Below are experts of layer 5 (counted from 0) of a mixture-of-experts language model. Rows are named router (the router's row for the expert), gate (a neuron's input weights, with its number), up (a neuron's input weights, with its number), down (a neuron's output weights, with its number) and show model dimensions 0-255. Each number is 500 + 25 x the weight over its row's rms, rounded and kept within 0 to 999. Numbers have three digits each.
After each expert's rows: a language model's description of what the expert responds to; "mostly gets" lists some tokens that are sent to it at least half of the time. This comes from a sample of Wikipedia text that the model never trained on.

# expert 50
router:464507513464472542515479499478468449500519478552525489528507477533511524546535534495473532502485504512527530524464456499495497465521499477523499506521497526499524507478489543485478492516520511502496492478467486475526487474524474496523512506541545479519503492532522448518499489483511529511518489535462496481528523513492495503462475530495497491484491469524534506466478500463512446519542461502480481541455489466538558509506479505520512504521507481523537484512481510518505494491504503493535494497538555518486494526553437486470519524482511498472469434485456531488510531485476457485511496497466503514457451494554496508493514483509512537464512487498529492503517503495553539481498502516482481476498521533509550500516461465497492472532496485519509470502527528505501527474551445
gate0:492474476487481474505508462532491541495484489488474471445526508530508504516492545479478444521478490509520497472494484482543474514499501487489469477521479478477545525501479527469497527513479519456468507522496517494474468474515496489486472558496494462551502520507482528524546510487492509544456530490526496502512469459512515501496468515504479510529554451492481530502505511549545512487508468504495553489467504467509484493468489475509482514469540551517518495452516459508485520531481498543463536502442473506465524478511515447526526493484516492477476493508495477521505516520455488486494477535472467470460517507509527470471522504492477472519515527446497474536505459489483539485513535501533545499511474520494503503487495466524518514467534450503494502481513472451524492496478496
up0:483482519452474517471489500544453469545469543509493527483477494485503465518486491526543499501418557500482521471494477515531462522462496507488494555543478489496518545540566549493494484515502479493464466508506544499508516503544489529508497501497496538514467520521463482504524527505462501477516491503506497520529476495513570492485490469474502472513506470482482497465516484478463516493499485476509488537489451501460486522484514547521474518544497469509523445499532487537476536520505502516497474525512480541491530504515481518468475493489498490497528492518516458505499482460515439496440492501511516493486500496512513472493516497497505505487496475531528497474529493542521534499518463492514459514490513554485521512501536514520513465513531492530464511499497501491441494509467507
down0:505514464520491516495496488502534489490496502501560560512491505527459518501518500498534502502495501509489518415497488546514531475532479476509509479486511508511468487546509502506474493481554502515525481547526489461478464530533504461544490525441529526493491518523506456537459452479513510523512517508505463474528485492527506534500500447483487470505478490446490503515533516533505516467538541505491507530553495521551507481515482479506489464475491477481435496511512507525542478478500496496545484497524506505536497548500531505450506509490474463493505515528503490503530493520487495479437471463579505497491537501486487458488521529505538489476515490554524469521484485516513536494497523495492478481505473523483495478479515482491470484502537524509501486495522489459518489512478517
gate1:519509463510517496502494491518498520476504524524518518490486529509536511526467540514499521503527522474479513517492494506441516500522491500526507495505453468502524459480479483507451479475484523530512505495470515505546462509492527516524479497511490481493481512520510507445461492459542512508482504496451545485475479541544493497549470527476479488496503488457533515582492516478491475513479506482528503496503531499500521515479468518483516493521497511484463497460485492506514505467451481468504515487465488504531475481493530499494487504528544515422452533457446520504468466489496479488490502538502512433480487510453472520515534491483499515453494500466547517466514482545506486504511520488517475472510558491487505489483464506498537558492475511504438493477475477470523513523517521
up1:516559509520540499445516502450497534480512460457522489485499476486480488506484498497501473486533510457465511492496510470539516487498509511514526582499550447506508482443488510491496479455510499522522537512491495442487500508497517480526510488470509469495497494543487514458450495509489486477514459439520516479511505529541433510505545514501484526490522533524505535487487508490424509470494507527491477518515487496503490525504508478477507561517499492521473518478493492500493494500525505478521505515502523493516466510495516514498463501532487471507508502501492528495501462491502501468545534514548492489496506524553519471493524476472548484520522475508503525479484491469468480527485505515508515530454505490529473510528527495497472488514541517562511482482507519470541564554499488
down1:455520522447508512488488520491460507511496486464547481522485495538556512503465500471553456504523538487489486485496491517515466556532526456523475517489518482453492480507507510498478511457516493511506459510508464483499519539510508501528515530492498494490484497503458508445489538460528526476445447473466442506541520468488481514523506474502523514528487506490481493471490534523450512514482469540479515488515515541488520509511498501514486524464467486512499497530477486484504530516515542486517520479514507523475482484464501545522515481496484490482469453492503508507526528537543490520515507456521538500503519534523512473497498486482537470535457505495463474524472492471494525488493466530543569461479526475504492511510515457492516474489534471473471507522495517497460524538493479
What it handles: Sports and business nouns. Common nouns after "a", "the" or "his" in sports career text, such as free agent, trade, football, field, business.
mostly gets: " business", " football", " land", " hand", " basketball", " field"

# expert 23
router:525474530514492456500494494502503496480496508465464485488512506529494444465483524463466444471510492516550502495508532469504499503511522531498496498519481543497516488511500485517501526505546520469499496480450547515523484496526457507504530538489463539528502548473517534459538515475487475508469508500499469474450456468514484461520529475532492519478526518485467562530493511485492469509484532471468501517485505468508507487527501534509513459518525496479491478474542496496496539533501459479499516508462505496481509515535524486527512535478515487477481499467508516467506524535508520550484453470510465503467481495475464542499496501506527527503503519446535488516450469535511489478535507547532520493509476521506505477468500461477484501500474466495447522482485540437528478505518496
gate1:541499497490469508542494515505518503517507501474467515502521513500492507457504496464533513509506521488517538523508480510510450530500519549501490484542517563480534507501477465507500523502516475564483498464473517520487454540450507511518496513464519583510505500516470496422446538466513530496479551485537479516548482448542506501507547536489516495482488496492468530497495494478507536488520518511487503457496494501475498486508515490496511524485470493492458497473499481517499471479462520512460550523487512499478506489493481473495480541536498535490454534512487498499510520482535486495518491493464494528467484491509475465532485551481544542474528506502462484483487439529524497497529505479518553500475482484504521478488483497487467492492499504497482492488520482457540511490452521
up1:546521503503501511514537501495493494511528531514517488545516495506493518514458452475524495507509496471501500487495514491513504483488479452516495519485540469478474496496553519495515556502530523517451477489548504483549486487492540508464485554522485502512469466480546458501514494474481511486481521521518449534508540551512467486504460526505480511493532497527548480498509468489466462472469461471488505468533559481492515523503489511532498489587461464468490503459510549472473507517509476458486483502494477553494492501464481502483487456510510481493490518540481483480488473489509437529525503464489491478510488497457513500525497445500482504515493469507459528488466479473503453485478491499474465491509491488487485502508527541525508448474491493539498497493512517482491475515490463
down1:500458474505523487491533473522546486521501469489448516485507503503502515502508539470538480490497495486564483487471540514522513480481518522514461520540499530523488484469488565535515503469497503503505496498542506510505521507464541488544513541483474496489536509474534493533511520559512537481465496506493538446516483510529501504497533514529490486477516511510525519457498513484519496506475544523500513544527472524502512553493496492502478513526512487497525451500499505486478521525503544521483460512499496497514487486493492478446490484517422499534542493512488530521504494517515489536536483518526478507493506504496499488494513508459539506513477502529552518508484466525502500488447491512532519525490483459428510507499595501532470521546522455474471489524512488492493525525498481
gate2:508482475506499531495464463459499452523526520465505499514518495513454524498512507479534519453487471418491512488507524463514521495512526468464468486524521552476450506498511504523472463464520465532481478479497529457486508443514540487498446507521471500485437485480523535499543526479474489490485478482528471489501503510565494514515497509454481499492505519488468495515484485470480514503495501490509484462501528487512500470499521481506490525470486425542464524511495515489485469511511515490515502505510470538557527494488528439458461462540547518497502506473514496540526482502521439496530477496505522494511496490507487505462519452475529505495509515460495479497495493517511486516497483506484502455494528514464492512479473504511525479485554495474502513485466502472519513518505543
up2:488482523492501459495522539523534472481464502443524503458454462489511511493481489521455513527501435535483484506510514501533535545472478512501481509495493515530499501491525480496503492484532496520510467498503533492497529510502505492530506515481495495481496497493467523538485506520528491491497507506422531534486544484488518470511483547540476478508505517456505495470488528508486485483487504522449536464505490500474462468534525492476515515495496526501474487509489501464532522510474533520520510514459523513530502476557526461496522525501502522503459535484484472486527435506510499530497479545502532535513562509540554525511504480519445507539472502540531517491459463474464484524496495521529537482503488480541460489483478493524461469450468529480498465524498515507503489480476516
down2:455469478483471503493474518491525523494475484529497533459519497462497497529490527505465514455508492483498498493492500499506528524440455491512481459518496473514503557456508471485543523501503458514536466482483478494530527488486517491563488457475490493497458464534509504500523493515509523501524484524453544501490515533550509545499498529463493435491513548508529541471498499503521493532495488490553496541495479492493503470500519473485519524448478493491552542481480498542507486523511509525520498489491490492522515535503468458498451542490478457536537482524473452502507456503520511531507485509527515499533503529524538493509462505491485488493446501531517512526521509530520468496516499462487508441498479509511510488487523537530488495508500510503508517432506469485464526506498512
What it handles: Middle word pieces. Consonant-heavy pieces inside Latinate words, often after a prefix like sub- or acc-, such as acc'omm'odation, sub-'cont'racts, dis'gr'ace.
mostly gets: " acc", " cent", " rest", " desc", "sequ", "form"

# expert 27
router:487447526490472494542487501489460536493428526465465518505515509511493478484477481526538452486501542469466506512502460500518522507480493512509492457531493547473483505451483482481513522523501517488487500473493482530494515514508498488525523481509477491590487484473536522521503501516502492497490482513525524531508518469488485471457547475491479511493479485455481523520530522504489491483487492564488521497538496486458481467517505492519533466506550526530509522447520483527529515528512461446523530506505488456448511464473513476502509507481502533492529518476497482509515479524464481541455503523496543521481537498524479499480495461448524486515465473508555516510505536518512484477487480471504538500498483519514489501542518556500542515490481479473502526521514520459492490509481495
gate0:499485465499546497510518464443517519513507501493574458481496522487479487513530498519498445533500541517511517514484467507475546482514461488468473491481496525524481482464481502457472513476484512461526556469500527504493481531483508464494448509504486495475457499474525482493526477513504485504515530530553520495484521497493488506526520511540503515508515507459520495521510466447505533543511550513478525470513508500481528443477485495511506503531501497520500490514497483494523547520516523467518510500484479543506510500492568482540494505397481476515525486464494500499528491480487542490541463509532516530492491525486513480501499478500443518509496499463535504499508540494452506497547464498539505483520498477507463480466509487486440496488507514484495492469506484503488521471476500
up0:523512484469521467474460511529506487528523498488488500539473498486534501457460558502534521488493434507499488460481477475515483494507512463522513488500500513487510510483518507512484514469548497458491468525486544501467533451498495526530508483497513524471486498544493523478495489519490507504467495466507498475531469474515495513508482567493506490499528517556505505564484544451495464511462522518535486503494499489492487554496531494513509509475460522512500505490474495480479536482496507509473520499471525528481541497505482536459512473566496490493483509527493521510521509544493512468489504513518549494482526512459442505493453544496509470498500473512499510476513475503467492516476491546451494489475488507495532565456511449532460526514541513497464538548477500477518503503515499
down0:518489523501461484487524518518518488464496525505509469501439527499462487443459513494514488499499500480514551473496485552472509509501528523486480530528478496476488526531511548482483484482461511549509528493499462554542494573517478480487485527474530470530496526465477464525486493499490479492527469526506479517492530500558481488487546509514494492486465509494496481465543561529506498504479562543507480508525503467515506502512539545495530459508530513543552496493514475509516521525495450519501522488527489523533495449504497493475496516513490500475499458545482497511541528520519515474534453478500500514467516514504566501493481508504522478491525506461522467510476477516489509522528505521516514503490538506522515503482520540480524530503511492508548453468515506492492515525504536
gate1:527501503523483474521501493481487478491473509447488460487503521537485505495500467470460526511506524499508489504510539523525546501430506520510500478492486520457483516498517503501480514518451500465492520523499475482531456508478450475510457515498497494505504548521527478508483477442497505488487502519518494500487540488506486494538506500487463497491513525464460522462492490465489524464452577509518467502513496506486502506478532474529493481499524470485477478456493506536512488571502507498454463494514476490520508517479531521529462540506499505494526506482513485474549531489503457544523481526495513517489479505492512449499491489505455478499518432538537492510452542461508526508470503509505495464478501503505488453504511479469514544496559443480497514520538518517500491486444484
up1:502483532443479510514521524503510481507498489495474466473547518525490512486527489443491495536519475500468562474509488481488543479517503482504494534494481469486511497475490499485465461536452509541512531484509486521465477488469458496541516521513509464475506450512518485520519530539492493480500484543498509462487516471470523494506491477481495517528530476491505530505517499501509509487454507529478554513471492489520488495475461450492476523494470513524471507518518504501475515525484509474489459524504466472490553556462511477529471512484502503466502459475492519520514526473496494480508490526504510493519517497515495490491512503519480529500513472393485479503543520446541547468528491495478506511444487475490473525444488502530473472506498497515514450560481521472514502482526495
down1:493511527512493493535521502437478531459511482489494486516471446451512512516502472507518504487501519483503543439441486476487515505511544496552457434477518521501472517519516541483497510548504477536517516509455484534533467447520493518533564483480539524488488490518484486484523529471497471498528470515540493490531508488540511521519479485487489481492524517530501525472486474485475521490507486492470496489512454492548475536550487521529482474515509506555476506513487536519456505495501491527522462452484511499514568537489502462511534529496518523468476566488494512467474505488504531479485487511510515492513491473516465499488487489460499503484518513556485484510555512500523529502482516496481507487508488470479535533477508493476480492485511500527547503512496484499505494533521529
What it handles: Line-start tokens. Line breaks and the first token of a new line after a break, such as Personal details, Early, Senior, hyphens, headings.
mostly gets: "=", "Personal", " Clade", "Area", "Early", "Senior"

# expert 56
router:469473536476530521471498464511476511491462532534489512505496516513542494493525478469513517531517522498453469508478489509457474474489479500506466515541505493485455516500491486506518476478492523537479498459472514497491512497515546497547504480541466523572489466543535497512508542484497484469450489500518467526522501478461508476527541479519469515493464472514520489469485492535455525504504491536529496527561484482472458484497497547477516497558515504507528504503505490508525465461540487461530493466464461498496488488474498481509478470491506524501508509489528482497494533503543482515444540496502486532517537496520533519518489481509517507518492468529486548496514480522531502505481477504510507461489488489534493513520512526509487506467457458485496496462442490448453454528482522
gate0:460507509503434505501535498503518518486439502485513490496502511513473526475450441482494498521470525518518551521483469498504441497570502509496534471519481432501487485521498520512480480507503508461476498480526476513492504510494527528482513506471497492520510470453526475470514498504519499484534468498491462516517509471496469491468516486463539518497474515482549482484540449468490496445475429463510525520496523498508528498514493487492482522501451532506501508517517518531468507482513490479519506482474472469468485482533525473510536532488563503484519505520510455495492447510484485455517529502479499504483500516492533535461562520465548494489478518533478521502516517505510486507504522465512521524540525482483529525444497476486487497480467493496489482483501519457487463515486485
up0:512480456504494487537487496497515531573506509482434475505532529488486504486475480511504534476511481471492483515516503489506486525486519503500496484470509505490495505512455517530442500498513481472459464539522517492500467481478446478499503495498511475476495527481443459479501486536489495496537509507478465497486459511493482507499498484494501480534543505485495534484490516469502519482458490507522504525497497482507512549498510509473501441469476469496491517529499489475495511545487492521470493518478495495507502508517486486482538508579464457524484470477509482533541488537485512488449500535469513449512503490488520525519471480535484494496539506569516499472473483529510494567499484507482489524547496514488510507486527552548580525470513564477469526488485518521481470512512518
down0:531487505523479491489522500495566519556464506491526415494525503519509544476481491514505509522513513485538498537511517507500474483531525510522515496523527516496486506438520511494478529553508483554522474542529508472532518546480492507488490509486522579493492499519509496457496465486513526520538541538475493515497482453491517502495536526478516497488570502512530544522508512535481519540512467482457497508455441531504507482499520453447509509463517504520504508489517525485541483488496562458512489508519504512489477482486519498502505524497494515479523481479509476475499527502501490506476512490487494494522485487476514530480517463469516502529529543446488510546497448485508510517520491518499473501502479500503457500491527481511501502536455502498479511488482542480481487548449498
gate1:454514487476518487522482485510490510511497510514489477478504492485542507483479519499442527483512496437481488458436487518474523503476494475499495512510488474517508510510484507510490595515524499536531520527517499484518499499513541491490500477473488492517500514465516524525471504507525492522527431477509538477491489478516485536512531524453487470491490450499516463455546543578509482472529483520510494484532495510519471492527503501516478502487517503521512525468478457530488492527490500499460546520490513518534501483505518490495533529567478537523523472469522551499528491504510534584468510455472493486515480502474441473531476503473518522489495475449543488455460515508540510521491493501492515516485479502497498516491517490508512525486539481504486507468476494497489491490513512
up1:496496525466516556506455485535466521501492499532535439524546493514479504486503471505516497484508517523450479520497452521514534502485471494500503485505519509482509518500491458516469496474520512472487518510534555526501493492522548493553500478547484507546452511459496524486524521535557518498473526530539531493500510506508519506464506476440504492510506493493565483467482529505490479472488497502563462533551491501470460505516494498495501505471456514504551523518531463484486514499503478481497506516479497475506478441516515520453548507508497552501517488520471477511491491501492476522486531467504492495498483510450494523504498498478527527493493477480481533504528487510478477519540485514480517480503457524497469555491500559496520494504479475449467476493498481511484442473482489
down1:489499517515481497487492512524498486506473480480507528504514527517501479502491523506502505527494502508501525482476506502567514489499507508511521484437503512507517499475470541489532502459514501517511517521494489458519469474533486487474502542531522526492494543458495468488469472485502509492494503537507510481487549473495466492507498497536526511530492500465494513518507436483497516465537535560512515499460546501462491530535491492485540523541509519526526514542465465517485498502510494484488543516476496515499514484509455488500494472476528468472496483486493493504467500497538509468510490489496514476494488543500515466520545488528471512512531557479483490541466559485467517483481523458495488485570465540512507501455494533486449530550516492556529523483511461557557559486499510
What it handles: Line breaks, section starts. Line breaks and section markers like == starting new sections or entries, birth-year digits, and "Born" or "Early" headings.
mostly gets: " Los", " 187", "196", " 186", "Early", " 188"

# expert 8
router:502496486520493514521495478516556492500574465498468517519454518533465505522453489476477544492449474495494521531501499511482513474480470524467505481505495524502517496487521466510472456528489476466502538489491482477470528515501473483493508466488464514532493484515478496490498476495548538483503499525463516449477505498496547493532535468494530486499499539525481541561520477490539471499511493487525499557462484551535480488500458474480516466489476474469535498501506509473482492491476532460514544477477489467464464514493520477478497529519504486511492489474491475507513456474520471516536523470532493521512455499521508536492513482489508499497461465506516463538467471500513520451503515520508492528484525509459526478476510455484483492463471502543495539558500481487508542474511477
gate1:464523487511503496508511491503525504517521521493491521485486483492485524489506498509488492493514503477552512515493505493467483480455518460503522556518519499494520518527531508495457528533468451466515525506514491505515494542530534502493505527479509494475496464506512455496510462439490489476476503500477441480478505443522512460501507481512529505514543483495431465525517502461488524521515519525471467525466552538503481529479514491500511498528460535502502472502505563503499475534470484479486511513483506492484523507440491487535465471511459464498467528488515522482468493490475540517473462512515508498570475524471519517447516493499508511470483490531488512483490512512514474454505507502520446436496523521554497480476516546486547534481545477514469504544504498486514517507476488
up1:471521537493539515480523478472483535494516524499548518539518472480510482513541487539479483500527506494490501511538551479474456536498463555484532520491510522511480476456498465489475504421495479534480509525513455491512512479530500522492485484458500460461483478550507531473506521508502469475472483511543519513467498538484531509543535522529506485510518530529522491492483479493455516515512471507479492479487532502499475504480490482550499519490467519483446534477521506510498535514543506544479473475467505527483472508499504529453516505513528520497480547504512523467502486461500507488516516533494500520528523485529526480486455515489512517491500501461503484522446490540485470512533511526469461488482511507532510486536510488566537479536518518479481519489540528505502488527535465
down1:490494503460475514492561520527514488469513520498428509487502475509499527454477506550495503468531488462497513544523530497494453521469517501496545518532487496466517519494512517527462497516424457514507561492496479474463509495498510511462502506440515496504533488492497509501537512465539507478462483483493525488508486491505529488482478471508486474490537492529509487511507457513503478538496474523487527485487530506503489506460462517489529472519489508508469475475540509507497532507450477529500535515499489527460519473504489454558509489509503479475482473518512513472484505488497478503479477500455488500474443552473498492515504493482459568465525511518502472534495501507484504489550483484500497477495503541507502489486523515507517510517508527554508492464475495441487473573528513
gate2:542540521518472434532468526448476465505451479496519522502470567482479525465515520489481487481467543496524482474487497479486515530513501502554495510515499512490453510511490499500454530493468492480503505510451531505466472512467485479495473471505506456546456541494498484463518489490511516503501500485494469504497475496540446472529490507482477521508528492481511514498479503494489513489470519515490503518519518475496519515504522472442532436489538536515504485454479489477486526484478467447517529477474526489519465504524542479520504485450521456482526495493495474496492495487528521515484464481479510545469461491517518520491529458517465519511523540459529504517512521511473480500501513503511559482474523521495503524499483532514486496514456514512522493540490549511482455482526539
up2:444505524456519501483468540479519526491502509519515484530501513495492507542515481529482446519534508513486482543519498472510506512477517511507490471454499515489517507524481523455467478477507495505490483484458522511490479496503506521509460524518504473510489522528531511522456497499514498489515475457502505472546514491514498492492531489499458528499510490507523491438492548533497504531509522511501484484529483460471530551482529495504506543489515523477511503505505508494527534477452546506478508498480535533522482499557519522484499465483506529523505491513528505502504517490539522474507453539505481481462496514466476501484525524413518483504515526454534514455526462516458483505504466453506501531513522459523475469529508507495549520481457485496454470472505488420486503473553490
down2:507518514490520529468492498483474529478532549517485486532525518531468514538532519455499490484477435529523478531525527510496522489459493538492500526477512494495494469513494481543495492537495528471515555533497555494487493472494508536504496489496477516480506520471486494526447484486510507498461507496528546503464472513512483527507558479518442501510515523502467515543536540509491513465493529484507506509483502471473459515459550468451477495518508531458519530502472528453490502473498474474457467475488515492511490489470469480479503474506474537503508490490483450473520536544461507535518505520482484474485522507523498500544482506490507505535537512471499469515508483550526533521526461493539484503536522497508467547484501492487477442487515476521462495521482473477499486540504519
What it handles: Verb and noun suffixes. Suffix pieces like -ed, -ated, -ified, -ition closing words, especially "Launched" in ship infoboxes, plus elected, appointed, status, rank.
mostly gets: "ified", "ited", "ration", " elected", " status", "ched"

# expert 29
router:506486475515537492467503533526530482501490444514492509495526495491485461480501504495543516510475514498513459498506491526447486490521508465502500481455506478497520493494525494509490469504529533523549482452513519483534525475457520499538489488457511498478473466523498496499492472507500475472542505533517506481527509503542493483538495480456504519490462499505497474487511473551508500515484499490479497461547522502499529542490488481504485479503539488496525529472497457520478503508532518501480547497464511499534431465478504491531501562512516520468474503531470499551462445478504508496495495556473468500546550499537462463543467468529463488450527511486508500506531514486510462470447509484445529504522471489499476491517511490506479483495504460471528460525476506479491506499468469
gate0:499470489514471487519503472517553470481489545492465551495489516495512479483492523491523515498489467520533517503482501478536499500451484466507469501476488495471500477511554517545469519477498532533462489488522525500511485506510475524527504526505509551455506491495515544519559490449485494518498560500512517548495479460529443512500509515463449530505461514518467484492487461466531545494498501464491487499501494477480494488463517486516555494477541546503466519489468522531465524461479516485520502442509494541499456516512463483490537516473465472516498525498543490505528502523467552475531492496529467541493524498508486486482470490481493485445464496501488474522505510529484471505482506494480533529510488470548496505500472502495515554473507491495470487522507481502515453529496493
up0:509459528509505481480500506517539507482575546496478583515499509523487509464499484486498536507517463494497480503490518436548472472492489481508499469498500476459507503487508482464486503474511502485482489497461522493538484553499459522511476459514502502507517528508538537536479512508514487505490482490499465500512489487497475506505469466543456504540496468544477482554534522513511501460521536498496477517476490548497461465499497512508489457509475451481496475557478520543481485529490477523514496499500480547540486523476490505487472496495451482512544507525508519514503482502507524483528506483519472554447506487473507480513523458483470479510485495456516532511458499498534507528498523467519497480524474506562463531486499508471473496518515492501466506527486465537525482479456493
down0:478477472499544462477530486517495506515482467507496504494520504507510514509494485466469476489503505501500464503468539525483464506446481503534482492539534488500529517472534559498494469494468524525505509493486544471488462514481509491486451457469485448512502517482481513537427529487469506500522527552500481485495507527498475483457460481555547508437487510497457534488477513517543527466482508492492451520519523482484513492495546475489529453515509532513478497502496482572502528532503495498538561537484486508471468508523482549472504457504501512516519522522497499493474502508534495479516497527516445515539536504477486544513504526511495515490504501506499463478487489521513505525509516527486499512486525462491473476473493487517490492469552483513516512520478478514498515452443493
gate1:467473533471518538475475504445472489531455476494499497499471536473545531508541483505502467545480536534463489521498510502482500514473479507478490509509483488511494490499472500516489543450466516480509509500467514463494519530499487553490536493519495513540469501488506497530484528526494476481510486540506475529540525497458495482488518456506530500502501487491512524483511556449450468539449481498455492499543476491503506516485505491513552468479526495474520478497531529502493495492511469506483489514475517443477507503460536495496518504475508515498516503469507448470502548477490489530460502484457549515474480501486520527496489507432500498494516510453521500497500494523510462525508494477511546479476546509537528490495509494499511468525451511533481485515493554460509441481531465
up1:468520491502517539503483520484462482547527503542492516461481512486550507485564518476460506530455472487529494491519499487511525488480487526508508504535487509506516482506483515517515500538460479527483541507487477466501463469554489516475535540505508528481536479487483513539531501470513498496429512516561530481486476468543500530481477496487521499490507485483527482483490509478507482480543490514535499495476527480497555533499497473510507497498492495511504522486506484560513473466526565477536474484538470439498539481550517476515508497484487479493503508507478470524480517507458532502534544492514505511536529510504518472516483498470518514480484494469482521483527564518494542540500490537526528521432499527507527540498522502467503502457506537483486479470507533500500498485505509
down1:488493502453492512495514479500489454469484487465503454494537537488448513533498460512522514436522501494511526475504466462506533493504540465481474506520468508524479513462465431489503505512501449463487487525484523522515506532457488495474472528562490486492510516485490513482515491483479490495502493461478477460528501507475516471484504508453499494524519514456528553538524479494480511501502529511505532518469542513502492474464510520455519519552547542474518519518491526513517501499521469508449492532483506498480470537490518500509503479456511497500511518469527487470526514511497515544517477520476513468519486485540499476507527520545520460480514488538486474529476486542526462518484498505473489511551487473524511528558506466474490509497482521493506491530520442551492522491496527
What it handles: Copula and linking verbs. Forms of be and similar linking verbs after it, this or which, such as It is believed, This is a list, was, became.
mostly gets: " is", " was", " are", " been", " would", " became"

# expert 55
router:480470487467503500468484508514515508478503438519487479513476493503501489532460502520439501497479510507528530499459462467492520448506481491527510496528505478486524485503481469518492455499526507510492511536500489501535497495481456493518514459492524521475505499508492511534452502486526499447513505529527513465502538546493504501533467459504516433507489483514503507496535469492501457498522523488522498514483528514533529488491484512526530469530506484517527496527496487479521462519529525478526504496450526473514490495491539427494489532490498484433463502440481504517524474478564463480498502521497474477512500511480495512512525479463524534516491489502500520483509471480525545503509448538457454493512486453488458462469502478504461502449545485487502522537481484450476527478495499
gate0:484527439512481538472465474469535518514468520477474517477535436515498486535496516505506480443569533495494526536473496442477459499501500524483529529546492508478488503470510526523463459524524487506460479550512523481441518503471467486523503482504509474505482477476486525465471504505507536464502510462565500499473469487447552498490492473469525495486503519491484464519494482487452502478482523490484510524492475451470503473499514506503479542521538540495487498475501472500488487481458513497564509497481525505472520521480471460494493531535502527496520489525509512513486476515488499506485522466497502519487501501490520500461526454496496523525480470526538499496566514489503518519481508511517522493511512519510477508509525505521500519525456530516492529509463473492463465547508526
up0:519479477493494532505517531542511563571531466497448516504480544514509504510475529483474506458491477501505497454513504499487505476468477491467464495469523511485557494519496505537493548495501483497497513518465480493482517501532483542492521487532508523506494474510470468436500515464489520473496480477507508487536475485485489484492539491536510479496510556496481502549516529509520494510515497501481499537470495529530490491487488485526503521515499506501478500489454495502500521509461523520533484489489548517466518513537480488504501537498493499488461494506563523563469479512497552528474538495455445494497512495450494553554490483482500472509485487539504459484439489523465514502516517550506516513496502495470470537497536468518504495505459540504524536525503499496562506505498496
down0:494500480436530481460501498491500521518537501523495552484504478505541471514544483495497508483530526526468459497484473480502495466490504493503487517516499462533444498449522480513479533521500520506485500519534471516531511456485503465507485471496489542501528494520491545500490494518558540458482471474506506472534478524495472484500536483495527426519508512474505527486529498528531525536481503553530541497502488507501486510550511510503496507552486488498483506510523487450522460493511474511505515574466507496527476465475497520500472519568551490495508519515531487526493452501531476499485518463521460506526506492459481491461490499481488476471468468518510506481518492508522493534543528526473476506498511497489466462456479561517515478499489472506524523517498514535516523493507516
gate1:534455547503500497476505476520457518513452527464538477538471506485524455532500508522475501529470534497482517549512515522531529467478513463498530487523524491488541482501498483475484475476482491544502462548482499466496490574493491489495484483473507542516517513524459538505519529512513491545459497489501470497480554526517531503510537515495525546532515504439503537478469470512433491500502433521509516536505529534503486461505493531495504477543547449521518498474481482490494497483523488481521481488516484474522475539470478495535497493482503505488460523473454492460483534496511485498531509507506485514526489509491493483508479524467491563475489495486498511477483519521511466463540471454504485497511486504494531513516494494550492478476512504506502485523459493505485526487525521
up1:555442498544494523517516523456517468489514463532530519549488524502471498487496530453529433494541509470516516486541562483521478518471485505506492437498496519520467517490518467504484506475547477507527494547491499530496493479490500453490522485472500512476483473504461507545493486493496482506518513456472534478511494520477521497515517502541487493528494436511502515510480539522488492517486504517440508508505491521531516488489464502484547526455493478507538517498453488514459501505509489480514517502542517499494491520530496489485496524502486563477488513479491507494470480542457541505488526490531483491487468501456525513489505500475527543476502498491567487549523511505484459487495507526522499499429548512542505526490506500518510500529512525478484469492464528509526491523496512
down1:486537466508524512529473487466512511471512501526502490545555508490502474498472507448505510512487484494487479499423467476498472542513475507519502521489479477522499502536472559501520492461455510496539513512497540489523544542495474508502547546474534522506520552493494480476501466495505519524475500525489495508464526503507547517502478509522520471524518506465494511491480506504498479478490495508508469529510532475507528553482519507533490492515461528503489483498537509481566547501511523482471517460520540506512489491472449494504487537515497434543481502473525516493524459539497452475454495531475539476497462522514494488475512473527454516480442527474478490502468476482504496471474517537517483509490487488464545495518521493491511531492525494506479483463501516495531521551515504
What it handles: Passive past participles. Past participles and verb endings after was, were, be, e.g. held, released, born, suspended, used.
mostly gets: " released", " held", " known", " born", " years", " based"